Experts of a small language model.
Experts: 48 experts in each of 12 layers, 352 SwiGLU neurons an expert, a sigmoid router.
Training: 2043M tokens, 7794 steps.
Below are experts of layer 2 (counted from 0) of a mixture-of-experts language model. Rows are named gate (a neuron's input weights, with its number), up (a neuron's input weights, with its number) and show model dimensions 0-255. Each number is 500 + 50 x the weight over its row's rms, rounded and kept within 0 to 999. Numbers have three digits each.
Before each expert's rows: a language model's description of what the expert responds to. This comes from a sample of Wikipedia text that the model never trained on.

# expert 21
Conjunctions and linking words. Clause-linking words after a comma or verb, such as and, that, but, when, where, while, until, because, also semicolons.
gate0:518517499446556512493523580479552638512562500568442573488443516491566466519527437437509524451426545459540532486535482432512537487429545463539441506500562504509512489534522527538456511457580549520496530489546523570496517535393490518563562478524475517525494443504470525457544424492471488620488506488542523451560511489548523499568541499434513447472447530462438479454523525568503456473591545448476582499394469402550415428571519483505386432539498372387470456476486489492529495592567474547421489508441559472572490441431515499546553540479522583550542536581414514543494563496397442420548428415463467456500534475385584367512474529486568470573510530476478528517521537456524598570530550457508453464518501566487511439575623518497445615481437560574526470418508436503459426489481470
up0:446488403541488502463524552478486473378483522448454423488513471518518452505448424459507475370485463389487498526630583476446560537469511367452468502550473509525539511538454434503449441464507584455504594622565484523449461494532514546450485547353558604551539605545545549507607493545474532526555544534512432455579571470493432524506488502487399535526571413579496546472487532524505518552519558458445527548502448589575537479594522461502417569504458464529446559478481499546506526479502479505626556492524598510527559457498536500431488507429584545556512539515544512516539501405414443412443551434441530534495492427584558524517492526492508515409443466516592503464476491498536444565503503439436477501492540544496542472505503572505497571470517512447431452511551456577466465553472529
gate1:472407560515481421516584488452597531477445424481422599501502469567516447588417465430587493504437446504492399514517552563477545541467458639551542421539528511498431467607538497507562513532495450374470510540463407487523483446543499437458388498484511458465523554566519585525574521480534478510515505538507534494494423432498540462424495404539537543447533398506482504453546555483498531455589517486496529497551435419427454421393440481535489486498372425504515489458492467506513455422535478494516428536504457578458655490422492497534465544470477484471481478487526464461499562584550520504527481528556427514432578549532472444487507575475487513474495589483507489535548574432547524547452439446513528492545479550525579503540487493463456519464455508490660505519570607476486503424535460
up1:474500516473450497479453503534603380526384469445455561491426539532460384539587421494412534542436490531426514465511556539542463479509484488510562454353502455372470585491578591432461574444533476563563499508438539470486418558487515384458507506491485540448433476505436581419523478422510403494528555482508504472425466498500555486504478526512565519452587509544584515463459552465494526536592618530577541449610463466594517495464566520575452439527497478522574606543503507531576510482487484517472446474512505544515457502457574510521437516529474541462460482505437476486574529542503495490547457504450509537524496441565481553485556530499607451456407488462557445451550454456529488511491446581488402526440443473540528508504616533403546612528527559465504492495472531479551570512504476

# expert 24
Name-ending pieces. Middle and final pieces of personal and place names, such as -he in Orhei, -ro in Chevrolet, -ield, -ton, plus John, William.
gate0:569465407473495496391563596535434521514413586422491422458435595541511551593406575557413486582547446463608567474493588413450488436474532584471537558501493437528460475524474470471464516569430425577374521566465488480492449402459526465421510499534442453556488475522540537426543526468522500461486493532547472580454441497572561510501628505453422489527495515516559541498583478474529519443461480486560460546540503451523492521471413481458547504486486568540562467494420530507542425461435556511449556474552540538540487463475450508475506526469427511460539411520420497375514508441496516449521476570547477421544518505598516504494468562490486475490531496479597562492530536511431429546509531457473460462529522417461470514490518499567459539532582564530534463568594482438499585486376450
up0:505441522500513467565556414553510482497482467398486520497526483561503476490519426593484527472536547616549514528510517408480478417535476562467479525597496503490538551512477560528531404451441551533466528495543537576503490509493505501524431515527519492464582456445521444549433385488519460582491456469451389499401555395443461470439414514525500497516410502545480497497551448509460524475634484498496471516613533445407439561383559495598481438538561539541555538557483574420500428500514498639488493479468507516448593545530521570493465472518549509446434473622544533397523491549470346377470535478479547503457516433562484483501477479603489463494461487596455508452464485426517466503543495477571443567494457413479442483465519493512535540515480553456499484510415475413500523447548445
gate1:418461589445486607604495422563548486443522502569539482556511424440572419514496385479483481520558497471482500487509484616510543492478447473490448501573540564406501528524532495502590510484503644509425562546416485460489452439544490460535459537500523501501457513519535501511551416462493565480527400501479518491433495470529446426577490545465448511429571445455489436442456478476541530475427499535401448522499546478474507478401483644453544509489484432630515541569489540440392515402439454481470473504484476523503582513432552379374557606508413505456584531492517519490467535514416469462453536506444469527586432573489547553470518555517559539489455449581517454540550467400573514476479505446550498566522514566491508561520486522568475457441457454505421515495498488530487462492484440
up1:512571542552578486450556522498455526485530525590550624467531492524514472612483470424495543481457423482426421526488492432509486483422411496495568478546495504497414476487445508458537447498515476428474560420505556493477467471545468494369476413499466506465479522508466548474539535590469544555492490480485536452565463463448550524534489464578566550553457437407527500519568476563417556510437519465569452403595650510510573531486470419422532491482488559572476560475542506507502494473462465535507537444580481536524488576590463525569491551510556558444496481391582465417574491480554525518484533416404523556600429488458505467494514479525475568512596511541402525505454472481498532529462493558460413504420521472519525533522477574513507656448490503444644466484498460486531464458482611

# expert 27
Second syllable of names. Vowel-heavy word pieces right after an initial capital in names, such as G-az, G-ra-ffiti, B-er-lin, Jo-an; also Gu, Mo, Jos.
gate0:482442547527455499489475480428462472426602475437498447512555523474530492429594491485445512532612468484477476540491577509509523460499386510471496560403438572434397482591575452507525465511395471568553550435495523572482492520561508472598494546514515596404573492466535500562426552454511589452532388416527450467522427541490492575520488483514457562496497563529531405504525438541513540536459453478454536460542445557400587464505477489515548535458471523382467510438457491411530470476451454605430539450462419534634483543463497551530470440379472500533518494512480438538545491466570424519412442499438467536503511487495537495511443458439487496458529510540523517509471485534423427417541433484516480462599447495453479516446460515451513542502444407396459462507587442475468458575444462
up0:495427524437526510416545453553506546501480411508424406484535545484527538502599511492491460422426542604504462432503409574597475554451439555590491493496552337445484540508444470473526391518450493474454396456516470486465486487444477546568492462466565534543458562510494535514519547566507508419446522440492533457461499498510489562443504449492550542408485511470544477538537529563462567479434523529494444519468563494417483513449482566510471528423469529465470522414514504468454539646422569528432553500461485349504528497384450428513567566594494458523429570498427544461464593496443501523494510483500534538504472487491581495517467489561489410594494475549497506501462481489528496474515636553541564495484461430445317531528551528462519535486468548570475511458546462485523506440458478
gate1:438420508580507531555529487498454522480549489455503476442399504513483451500486535478520508478455480458515432602483485515476497381499472481483482552477390545545506504567448487411452525548558482497527542581591510487534415512534493588463429554499494531575585533517528538528633518585495473482530407486486529549568464518434526484410509503433550562573528439439545526514472481576536468488499480484588524447474618486516517489493454534443514613517486561430587533503583491452667521454629548444460553498398480530508536528417461534529485509562481506522579414467495469432538469488511566460530579526479563566443541484498537425430480398415547460535485481510562457580491507424502522639585498450460445573435538539470593504461502515485517455402546510527520437463490473449527450458506505
up1:440491548558484596500520411503483491555528466431568541505543531493475555510540472495577480613472412576524474452466495520480615538449530289444565535469493442473466494475458530540512557543556525489457420508505491547525492512586544503438489570497427533545501487535503517485574523550486452505499467372538602631530551506513573476485535462464530515575520473485557488542512491526465475507516471541517509526477660431569584554426464517459516562546459475475452546501464520468505515458553549498470483484527434469506507505408538573607540475512458605407571520451450481410487568524549476482452541437503528442570517474460567441406556500485466468492617475536620442565576418431531429572507497456551508502467538527499592554546484509473477462451489425481465546581443529457473475472460461

# expert 4
Past-tense ending -ed. Word-final pieces like -ed, -red, -med, -nd completing verbs (screened, changed, produced), plus as, and, colons and semicolons.
gate0:585556515458606558565548424505576503496467488490462558526506511499470573520498465505506420443525545629462388526585491509497569516531562354504514440464477497426461482514446520465457537462540446527512585481540469523462501472506497536513468560571353466501508563369523554536505427496430486551527473554391455532370511545586464496497492524543504463482478557484596511528496420555555433541493546536517534489389491505474504502480533520540580567432450526517544390437387472511491490516483490510461475518431457423393487487545562504494501529525492462469462508445486420535568555584455514502527569532576460489478366405524513494438535538483501503519484527521473423532547456518617506539536547489467574550551535456490506602541518581528562486464428561524531443422582485573540476467444519
up0:571518475564455499531450469503601485535564419466589573485495556579416540481531475435502479565558508520461488466486489544554543630485533582553550444425479495447462454548479538484454520390470537550517506415523455471507439460479529512500490589501462459553516600464507586608468546522466437551509582553443488466412429431543507511567516541486459436489448503389495550418460423572467486536444573486473455413520540470445467407518515534520522528565461531438515523458497527475468453550548516559430499474423529444485470543456503454524485518478452482490506535534480480539475496459497579484480444487595415420398565484518548545447533520500432479422424425525497496544600456497564475517460461601458524589445606565508596465471511485521463493417454570575563508491524348533551438496503584
gate1:483482530435510498531515542525593514475430545498414493530569478494466517492422480590448413499559553530476540548483537481439575574448411476529495538441496515487499508424473475385537535466480480418502470574485571458431514431420470497502562523476508487505441502460464571426572481501429577509413573530546546472517426580511408525474461423415503536515510392426559470415469489550426596465566502540559419557497535458447527466527477437400581551541468484582470489459426507530561476562473562527544530559513519473488490497519621524550517534486483444485540550514419505484479562448504442488459518575520487531462380447609608529578489537520510512529392547408506554523479417493493508459518435498480495577598517425482533588566542519411462483455405525465515510415430500486437484562534551
up1:513457526507529611427526516465520489482394521500437404445553490491490466501432438484529538471558398456524532498502405478413522604523497589457528431519463463507490436504483497592469484428583543508568481530604487493457511502450499503524521555462586574474591434550578541420427464459473393530572538541456558452463553523522430528442513511559414441501502454451488535501469488511377406538482558457447421572477500511443425472506618481429531473448502492437552485498444554595527514484487549543457513469515496465539426512437451484514521433491412518461497520492567442563483525516479605489454589441567458553456565490476441441543491417557542375490448562389510474602506469500530418467443466462547466521501531535456487427427445500503519622583521482472532534509508543566555512468521532

# expert 45
Articles before nouns. The articles the, a and an after prepositions like of, in, to, with, e.g. in the next, of a Musical.
gate1:519474572426456491528503506528571445660465423451435510563512547484515515496503582452482489517541572547421526444515504542517482519549580460413532534533549507523463540556489538458546495508458524506438489540512529500496426586507477436565628501525459472526471500517485570498422487488559454495409445525449561572430475569609454504536536521428506484547525464453524556463560579523610465486453496545501529461373485450478474519554567523485530473550479512499496528506451510445489394594505513410434403452433487598445505452523487383486513449512457493503495411525539544503497585591533495525477452458484645445589504465535475523522445470471517478522565527547531416445562487539413473485576446441398507539488456461614497485416500475497572492471555423515476494483416448593508613546456561
up1:552500476556586516543512511552449456437502548507447478468458507485408469495503527418598453514513509556471456402631437564504380525455478457560407531483463437503567504532474522586505418514563520372471566495527467498513443419499484494407481530533510526509474609440457587467492550513443501435485478589580483563549601516561441502441478426602539470466424554434491600587539516484378436462521428521514522423537572543517533561468458573469537458561506498532567468504484548510475532496517589554507510553495543568424478490489488577517469468475502521486571588523492456507439527496489426468576478537482447467493429468548439520458492516560544409447519402408484397505539452470426453564446521554504396387495465428497556435510511485517453527457512529515522521543517565525546488425521478
gate2:496499539453458454445552506540560444459518474432452490501543518491520537495475464496461474543480469491411586479508486566487467585456560575604420456521466465525456503553479548439530469474578485497498554549486537481496541523469441425403537470506553462455449565444426515463534564462493477559496590556444504548474475446473534499479468373453514370468434474545441563460514464447495536584502554534576536434440499548581446537550510486500357533517462605450478543415501534418443538443522445520562438552537384516576597489542441474588591490501439423517464470493540488447510489435511519536523449466479457410492545504487609472559546476534530404483480499595528408527531454566466510570527503400491472585542446513451588429484527439604482485465432571476469537461552427497431500469450572
up2:485567441555455495436456504479470542541504455524424568456498442485521447493546494489575450538399622494487470547512513611531496489466479522323447437425516560463489459545505372518490484493471536532549545406550440551467498561554455534556502547457454465485512452436534532502438585508518557504500522464547573502409591463583458483506523558421527485400477543449457520498407591582498451441596489467460449609467517426503508475472509502588569567569490491598514459551512511479460489468559443483478601473455496551462466509507525569475545532501550482461515547535423512484513474452466523496500500432514579500481382551470480525470517505457556587526489593481540470463446421507601541427547411508478413440521648520450552562574420556493461535478494538539510497548477538453552572486504537

# expert 16
Periods. Full stops at sentence ends and in abbreviations, decimals and coordinates, such as Op., IL., 42.28, 16.55%.
gate0:525513617450604542406406508510544448481471544521495501461518405449485449489562376465489527470536491486514474515513568477481444559479516582604522371553485517528515482445585460452549478494554543489499447494424441460560540448412498460491468433524509573428552496489610512511577486518559415555488574644576481539487392543477416436574477528464537517455449513540537453431460451565527489556495435580506535487526512453379576416494521416435467548455439540423457559440479506494479483525528511531424498564501414540513498518485476440552529434534503514574484507468503468411560456538509563459480498419446451491501517568508482512634572543456522443587531501452503483554391489509498509484554472539553576562492523427570486514611505543487521593479481474475464504512523554532520410498501471
up0:504433570499530544403446475507570453577515506487494444527647406406447468476577423501448546429571598519421513581474504527514489590452457528549544482543456520493494522427495514497547513501528533552576480605496450489574596518480454501494483417547496593437516394489549548515607486542448417476510494585455500543554488527494537467529580527508533483422435517519521394471389451500557480495448497570451539508599469520455605456478472519472525545563430555453485597396485483571468521493519468485521454527432493540461485544453483420582461470553518468470492528451518459492482463540567471537586490485492476512553471512505517481505484520377485474519454566444533536406396516483456490500515484548593508525510513502591558500470484473499523558489488517498354406502517508455406542466530353
gate1:473612415468461451493543515504498459477532443478364555426541543448510521593403513451502557533486513466496448586493500471516524485427531439577438528533537456466547508464518539525428426507562460558515505477479540443473503618472533529493527528445521484451435438569443508461471563493443510484498531542603510533511510510594495505550533553516542560502528526537486520455483496588463424531538603499435502398546502392549466430550578521438492448548467460509542506484420444501538437569538546505545526457519562448537463402497522430500386507510523378506598516512431454596449566488386512535549523568490477459486519530491442407460530489527514411525480518468532460425439528472455439457442469434470463517603437483537518504450516416564469532600590548476463494559397452581497515499588398
up1:511488418619481428493324472439456440546600573445526500603462528409491486420490514500454511449496477560478431423421431477579532461522501523553483577554505485530545511500443501545429547509522428532524584403502469507520433470549491516460499493533491522461527459507475497568469431522404473558546453456457537540491434463543539596523528527433554536516427614476490460486542569523569511456487525592405499463461540551488552452483519464521494484458540466577426533481484542444495491593492492484583517546629512445556546436479479584555559425387531497578449526498586492478572565500534531466457509637473458490436557527510475567509447484446445527521527544456526559434522648478527534503483507540500557507469507541504560465483425518532531485521497393488526549484545572476447456436424545

# expert 43
The "or" piece. Mid-word pieces, mostly "or" after "the", such as the-or-ies, Lab-or, f-ront-ispiece, disting-u-ishing.
gate0:553443480546463574522534493453490491452525529476463495479523481505538490421655580618566506398492527389438419599519512502536517439459503525488479481554477472479497549515436562509537398471573546553468564483466531559451572497585407454498443538568521530548406591495516489551544533527567552420581478449551571567439510433481465548536438569531488386530448501424514510521451604559511486456560527493460451491569546450473536496486454519538546523540503468523561471517448590467573523471453463521466517453562470588518476504488489575552481439405537463487487435488518440506481499591558412459542425550491537422576544400417484542532427406474460550509490533431458533491469439582505457537498514508493442418443432548490535493462539447495515434434565394575518547541415543498547468475491469
up0:587478521486468508455506488458538542506548494405472492577429480435474454558440436491528506502520469536549516452505438517434487577564517572510512518495427493427378585419496411493461520501531450433527496567476486511580545521487503595477533457482522427462516482598483482465529492513589510520455506545553459524516515462430516445472494533486475543426602520506488446408496568475516591502476444466551526467452424618533469509533502561513533487493479445543447428487591465501440458528480522449535509599565507414521410404679518451492502572441489442562479528506444571543590489514479483490602524423536477489474486595507503488554505436572571484470450403627484500489529539420439502482465531525431519603467584521499470498481443430548512576556417550525461438417500428391501431523466443
gate1:486428480535496469515514418419447546485500439465483459451504525529463545547575515566599397522467508473426558506423486519449424539425483522508463409557493543546553514473470516476519498544514544541449462499540553506479537591456448503434564508497555479496656500424510470525399554564439523482427533597439469539482439526514425465504516600459546580524498543426477535542498463529501429479456566530531509531537540482553516537536471388524620447520461457548492570480517450564442474428531460489424525520498489427391444549482541527506410479459493497581490562438444523492448499513504478534410429538470529530551513387449569572440588558559450562439582550519583558596449505490503461480461417417576530490485502537567542519557575485534541540544569546504426527541395444475529491432593500
up1:518447528496451494491515515447588464454496485515427406482520455502502564440565483579553557497530495466464570627526497541502448492477488536509470488514479589519567549476505446504539524521468490562410571499552601505439576542452505483490555487453528444616533455492438633473468581516473557564438509547469439538568493397496508431432416399440475453468462482388483549527405579482524427460500531549519500533476534580457487553440480491586495481520435589579568595438567635436547502562488612476439523545495583517522505450601442512516460539473560545509543454578446355474435515531464486440516451505478555441493461500504414520551497456509515463499471591499487565499521460587427454446456489547468526471486478550587564535516509581528524465450448575483509520437508517537492529560502529

# expert 34
Pronouns and determiners. Pronouns and determiners like his, he, her, their, it, the, this, which starting clauses in narrative prose; also ch fragments.
gate0:510541423547485418506515479668558492481457501590546516467553553435436518509588580512489564430373514461538492567433587474549526499469536498463460399533450545522485463485451433509517586507524485466371448492427523502483484472494540527592523565532472500451468425454422458568382533502433438410458524477431488473536403480572479503459567440528544546528495548488536497533596478509453467580541466550530519530542518518500400542525529610523429519464525475501433562586501512513576435520496472633479468491427561521473478562496493441490489472547498414582484408527515466485485483422384456484460535501574506522540485448469559498472426488514540485452531530490537561488492471491511577513624461533531506449534524504545458381462533583574542511508527529454523520459555483406573505599463471
up0:486479422500513510402346567490516574483477438489469571539520499434533404470439557441448621477470435547463584571510550536602484541517509516518555484499607547510457513635479483512543547477499529535501511495433527488556494486493470509578463454477482477492530538452526492438477521536499432467475492474578491442499482421558467497547499464505521479470520518483524553469472423501488400510546497513518404506419443484569440506477475496449381571624604548490478558423535497533535450495524452496565630523461586617535586455395559564471480493533559494428546546544513522428488488485579436585480551410488477467469556429485472551583536477511612492464544503393548586414500500524512541476437458526531394449584497558516531477547427467479479535515477442503520446497566448515562514487545510
gate1:567518538528408485514452557539586509519491475435559450520545542500364419518548524510529415488546514434451490478450564494460575574475532490496584545510477535543421489432515505528485500422520518550490503538563492489634454393467386471469453563468558484558448564481578582470551438455476507555473570510498566412459486431570419457529509566482558512534553440479523366481517550520548444495481450495473511439530528504596550452525546543484550590552472561570428489432430493545463542493371607501527457501443345496446559556525569469461469541540446484467499512509529510577466510469504519523516520446507491516464544532553515567425422508593537435520447595458543503491513610551528431462495533466419545457585579438536482458496448533507542459492455538525573475496424493552470472545453498
up1:494509504527495454408425498409489463465481579482480573613547536612595485550540451470543508544526510568464476480387536560483498415402497414487495508498571485549480553535448405436505488497497514421548460555439469589441540530601466462474504509475524475476552569469428466568537502483545433479527522594409530477538431476451493494440459458469562528411521498546533432574453418541459550551515532533580518537537438420499480496505433520442483373527442484499445495593563507457539479561499451537539418528555531517485478464514419520570504472554481455513453446573538570461459560604498484481571483568554435432474479523501481484542475522451517485555525402486551492514531413551484583538602554508467491575514404496431446463527481577543496435548536392553480531505547503422493451601478599

# expert 11
Commas. Commas nearly always, including thousands separators in numbers, commas after place names and in lists, plus '),' and '",'.
gate0:528532380496531550498505432469530435485541548418464585454574556404486482540441576502584533536471524498481390429561460516577427510512534412470536528541456446532529458551420455541497487581533459520544566465540505559473501596531445574514463484488551520429520515581522488470473521544440532453448519513501500486554423455501468479553595469520526473418412575438498524482506497425578538417487543520601442544558557455546455550477471497431466554508533454577475498468529390467493488556426521527458472441475439457510543479480655538448447539592522530585565414487616480510497504498530406428475528565494392545498498603550593581531516502444568485502548500481492486572514506478500466456448401431528490512583470541496456453488496575497514597432490482529488507503414617558513545506480498
up0:455471513425576568434534564473482513519448527531457554317428537574618494536483481419578466539509569556470529525508476614444468522520490473474519435559623495500547511546499502453550522498478523434512516520474506501560490478495552433469459539540496469534542501491546536529623528411607526554548597502474524525550549480527441505450468521489562464496516460458497515474578455438501500420554461522470646391509505506443464494497547485489558553449451511440428570482488559431512490520519424468517471513563500464427505498532544452450589535403453416436475547590387593475473466456441509573516448519462582443541504395498436456448552602514439536460507446503517447449441505491502469432465486588423483529447449524640438536476521468492528424449509480516490526564531466572531533505542518
gate1:545487513487544451461454575443540450455564508414509461445483487469466518514531509532602499498431445425481405496482457417485500511548494462399472557479523511473452495613493520482549513486472538430444507475473445515452561514428522402443447454543498550572576611497512344490541390409552516571497464500539489572513447472513477401521528483456493546463495501486569449477576437428530488449520411528514462433383533483526474536419448543487496510549503489560465435578518527465475537518530539553393419452489461474582505582520584468545471535515488513608541493485480426452507458437489551437480535488545539505502417433550427533446485604590460493435500503418462390489426588463479443554451546550574402519463468537541489520482430524461467457482534558589453509447546492464407521493467592
up1:574493543575559498518464567494497447473519516476534497506420556474445541606481587476521508514462410491532550545474495466471584541448501504452540495427540587556523556529527474486542475405437521461557581589495474412464536597579536500438556491479434512455482436547546469372511506542549491543484429527477386448413448472432508544498569544560436501474491479478489565582534492506504498475485505481556511470460414592562615579579566450475434485536536586489479511547499506465525639424526508492546481479578511544476499534505533389474551535495499509537530537557413470541552467458490589452448507529618421436372485502550488523426534490475389542486463588409504440458457598575453556487488502530487475505533424507596550439420476497477569480456562494451489571490555520520460463492529508

# expert 6
C/S word starts. Word-initial pieces beginning with c or s, such as c, s, occ, conc, disc, inc, or mid-name c as in Montcalm.
gate0:494532485563450532383537486501469433516395490462518489523509497458480558582567557483513555513514503422529502482547580458557536548553470414424576524493503392435453476490511511514543505488502543456529470462483514415541537556459543482558469556487590446443572466408437441447459427531532517464494416474475592510525507456452489461537451541489409476566501462503490466472423596473550512500457525534500571532537513482415485506531557384529374504550360355429487493517540564471473515535509487430420401451489447467515373503497476466485542532466464511460533542482598544524469572527455510513596531539492505461501515472557529547454565591440537608531405518478475508427500375562431496497490498528514427550459475481482415499460474526533386455447464438491454513502511481500616473520442412
up0:577532436483506482569462479488440490518491453442390465423475380420488478523439461411421437474541487536568469564565535583500483547622543564500538469556534456606410522583418520461465515449399497552559484442465517514549542577463507538495550479498460482438497554584450418567412476627496517482459494551413454497553499531605547422566488519582451478488487423475452530485547515463488463459451483434508491526469456493459498503467538499501529494437523536542550488577461531473526506445469478497455494481512515528481426501509541603542528532444576413499523529533348457487475534443537449461507465497534532519497528533496500543468542461547507404439519533509532582509479558530475545534642386555503559497532583559497451543552506543503461524345433484541398483467483590523492492478430565
gate1:576490522475501511499457557508585497481569559483513475564466478496459434482464452571457493630478512517469482536530446383485511554484505421554468507582501441634478546418500401544515523513565439498435449583476521429540497487603553546533564501574482424464526456543451454510479587493460440488494456477487486539507499525516514569466488597482454575509496430499456479558535535564505480558537459454438483539443546573467523553463471493467592557568513575444487555587518547459489554476483584582482445496592501548474536418459562508491551406501572524523390456490514553597432458536526565472513493526418526371431510589430515529579488552542455513487626510490525522504413583484552588506565500516559424500496391546476543552565489516453462542570565415551488509441446480547442533550497495
up1:409507500564472528562508367479440522534497546531447512545499467421616514446484537544456477437434499559462496494550518529538472548547486562533534538497487522491543519515430541436486497470468552401486572517477486477478504602486523484519475534489428480530495450521529477483573492351488454476485575439501537436462507440477565460479546483611369370523614511607419520476488545465461532536591499505468504439451432436486529539455488518544490521586438443502445510494403453436463444475530490509489549603615619527464571401554440475532485511510500499540547567539502455494583542527558543511444544478478525544410502557467455451515477527556569583520481477508565489524521569469449484456503537480380455479393424454519483348518531599534473412499493546552513491522510497424534553466478487